Weights of a small mixture-of-experts language model, trained from scratch on English Wikipedia.
Experts: 128 squared ReLU neurons an expert, a softmax router, a shared expert of 256 neurons.
Below are experts of layer 3 (counted from 0) of a mixture-of-experts language model. Rows are named router (the router's row for the expert), up (a neuron's input weights, with its number) and show model dimensions 0-127. Each number is 128 + 32 x the weight over its row's rms, rounded and kept within 0 to 255.
Before each expert's rows: "comes after" lists some tokens at least twice as common just before its tokens as in all text. This comes from a sample of Wikipedia text that the model never trained on. Tokens count by the router's weight.

# expert 60
comes after: "-", " (", " K", " \"", " D", "/"
router [ 96 161 142  99 155 127 152 197 101 120 188  52 145 163 146 183  63 157 146 214 127 102 118 104  98 140  95 127 118 124 173 130 156 132 116 107 127 155 103  74 143 126 142 137 113 173  69 146 118 179 124 109 149 112  85  57 208 134 152 126 124 134 136 192 167 156  92 128 157 128 112 134 172 127 164 119 171 118 145  80  97 118 129 159 105 137 141  72 113 102 110 111 127 171 147 147 123 164 102 139 137  94 118 160  76 185 130 177  74 126 157  99 118 131 121 195  95 103 156 164 167 120 104  96 136 134 177 132]
up0 [ 94 135 158 164 160 136  95 171 124 124 210 129 134 140 159 114 109 142  59 125 107 123 168 138 110 155  90 147  86 136 178 120 162 213 167 123 133 167 120 112  54 172 156 146 131 178 107  72 147 150 136 148 112 136  82 121 186 124  91 140 185 148 161 153 163  71  94 137 162 110 148 130 106 122  92 177 159 126 189 118 145 102 161 193  91 180 139  43 158  83 126 160 125 127 129 107 107 103 146 146 156 128 122 111 113 124 146 195 170 121  96 150 151 137 126 107  90 108 123 168 123 174  77 148 137 144 130 150]
up1 [140 149 135 128  94 140  82 134 116  68 174 172  59 153 132  97 148 189  91 136 116 149 105 134 156 147 112 144  92 140 211 132 138 124 130  92 178 142  97 130 117 134 152 165 101 115  68  48 119  99 117 138  74 135 129 104 152 130  53 153 144 147 141 156 191 129  98 176 157 128 118 150 181 109  94 153 128 156 126 137 128  93  56 123 136 135 127 109  85 141  93  82 142 137 158  80 118 136 202 113  91 169 143 135 138 165  47 167 117 173 103 137 114 117 128  96 121  84 111 151  98 160  74 119 160  80 134 101]
up2 [ 85 157 150 100  99 154 201 131 134 113 103  57 147  63 136 106 119 148 147 131 144 104 173 185 115 194 121 118  94  88 107 130 149  95 189 124 108 126 139  73 121  88 139 177 146  94 123 121 140 103 114 105  95  76 167 135  85 177 125 155 108 121 167 108 169 137 110  98 120 151 132 198 201 108 159 151  77 129 134 101  95 109 174 146 157  93 126 138  67 141 169  80 116 112 119 144 109 131 149 157  86  20 140 168 143 130 138  82  80 104 132  95 146 129 121 125 162 145 130  85  98  86 157 141 127 132  99 111]
up3 [111 149 165 149 160  37 131 182 167  90 107 134 108 185  99  86 102 182  68 111 151 139  81  91  99 160 131 141 106 149 150 109 126 128  71  57  89 170 104 166 151 140 122 172  86 131 164 129 135 157 137 136 116 109 158 125 105 197 121 116 111 133 178 168  93 139 108  62  73  91 125 148 177 113 102 100 144 152 116 153  71  92 145 137 143  86 129 136 149  66  88  93 119 129 132  98 143 128 144  99 138  92 128 119 133  93 147 140 130 171 139 108 119 136  92 125 136  91 159 199  82 125 122 197  85 154  87 150]
up4 [ 91 146 131 150 157 147 100 135 142 118 144 167  90 172  84 118 108 138 141 134 158 147 160  59 125  54  82 191 122 159 130 113 144 121  77 126 107 136 131  68 141 173 105  61 134 190 165  21 147 145  81 119 134  88 107  94 120 161 107 136 123 142 118 107 108 170  99  89 163  73 107  78 175  94 158 170  95 166 107  88 150 100 127 103  78 145 168 130 186  75 129 155 156  91 123 167 136 165 112 134 148 166 117  88 122 148 158 102 100 112  86 142 144 101 104 194 144 130 124 127 144 123 148 134 104 115  86 111]
up5 [110 147 171 149 135 114  94 129 112 121  86 127 134  86 146 113 153 139 159 188 117 103  82 122 175 143 130 144  71  94  79 146  97 113 148 150 156 118  61 101 141 161  82 116  84 132 123 141 113 148 134 145 155 171 126  79 185 128 164 132 164 118 165  87 134 146 115 143 137  64 124 144 100 179  53 129 118 117  77 180 129  93  70 154  56 145 104 115 136 146 134 106 160 111 133  95 123 114  67 123 119 154 137 107 121 145  78 119 125  96  98 104 163 166 164 194 170  78 187 131 193 162  81  67 117 127 148  84]
up6 [ 56 179 134 198 141 111 207  67 110 125 139  72 114 164 133 132 125 137 181 121 150 102 104 118 132 149  96 126 106 137  84  97 194 162 217 133 110 110 156 159 155 151 151 124 186  80 133 102 105 115 127 158 124 161  89 122  88 125  95 156  91 107 136  92 141 171 140 129 171 131  77 124 172 127 150 103 123 125 180 101 158 150 134 161 150 146 137 163 136 159  65 108 104 151 127 115 133 116 143 223 137  87 164 149  87 114 130 109 153 117 142 106 213 106 111 114 133 168 138  69 102 158 132 129 136  93 100 124]
up7 [189 124 111 132 175 111 150 144 100 132 129 104 128  87 104 125 113 125 133 101 131 167 179 131 126 161 147 171 175 139 131 132 145 171 140 145  82 127 184 108 119 159  85 130 140 125 166 123 118 124 127 136 163 103  98 180  90 154 130 164 117  88 214 150 119 139 121 124 136 107 151 121 162 103 106 164 160  95 135 177 141 116 154 194  88 167 138 154 125 124 119 143 160 117 180 188 146  45 176 103 116 143 150 119 118 102 122 189  66 115  64 119 129 225  78  78 178 139 159 177 161 101 105 119 145 162 138 187]
up8 [139  81 162 178 131 130 127 152 143 107 114 119  90 144 120 138 111 176 128 144 156 202 163 137 163 124  78 128 139 141  89 125 114 153 118 152 128 166  85  74 158 125  93 147 124 161 141  80 175 175 191 103 105 161 141  97 185 127 108  94 121 159  90 162 125 209 122 166 147  91 141 130 201 113 125 103 113 113 138 174 100  97 116  93 109  99 142 161 172 162  71 114  64 114  98 112 140 134  88 172 123 155 154 139  98 129 154 142 194 106 133  82 179 170 124 111  72 199 174 161 146 157  69 111 124 125 117 138]
up9 [ 74 164 160 197 178 123 115 115 114 140 134 128 129 138 151 121 155 184  96 155  65 176 188 128 121 164 128 143  73 136 178 120 173  97 104  92 144 133 161  70  88  73 115 119  92 140  95 134 150  95 131 153  76 157 117  91 144 158  93  96 133 146 161 141  89 119 105 142 156 120 173 119 142 132 107 181 102  97 105 127 113  54 112 134 127 112 156 101 141 124 131 139 161 123 113  78 118 132 144  78 120  43  61 116 175 149 121 145 120 167 121 116 122 146 168  89 123 101 115 166 109 157 130 186 134  82  81  37]
up10 [105 135 144 135  63 100 105 176 122 150 179  92 121 165  91 123 113 117 133  92 188 126 172 152 132 135 124 124  75  76 188 111 128  73 132 161 164 163  55 120 110 154 114 111 110  75 140 147 151 130 106  75 108 141 134 111  90 101 119 168  87 165  68 128 131 146 123 166  59 124  64 124 109  64 151 178 143 125 131 122 117 101 161 163 148 133 154 127  90  44  73 205 135 162 113 166 109 153 136 117 155  97 168 120  73 118  93 108 132  75 158 126 128 134 144 136 139  80 117 142 150 107 108 149 172 165 110 157]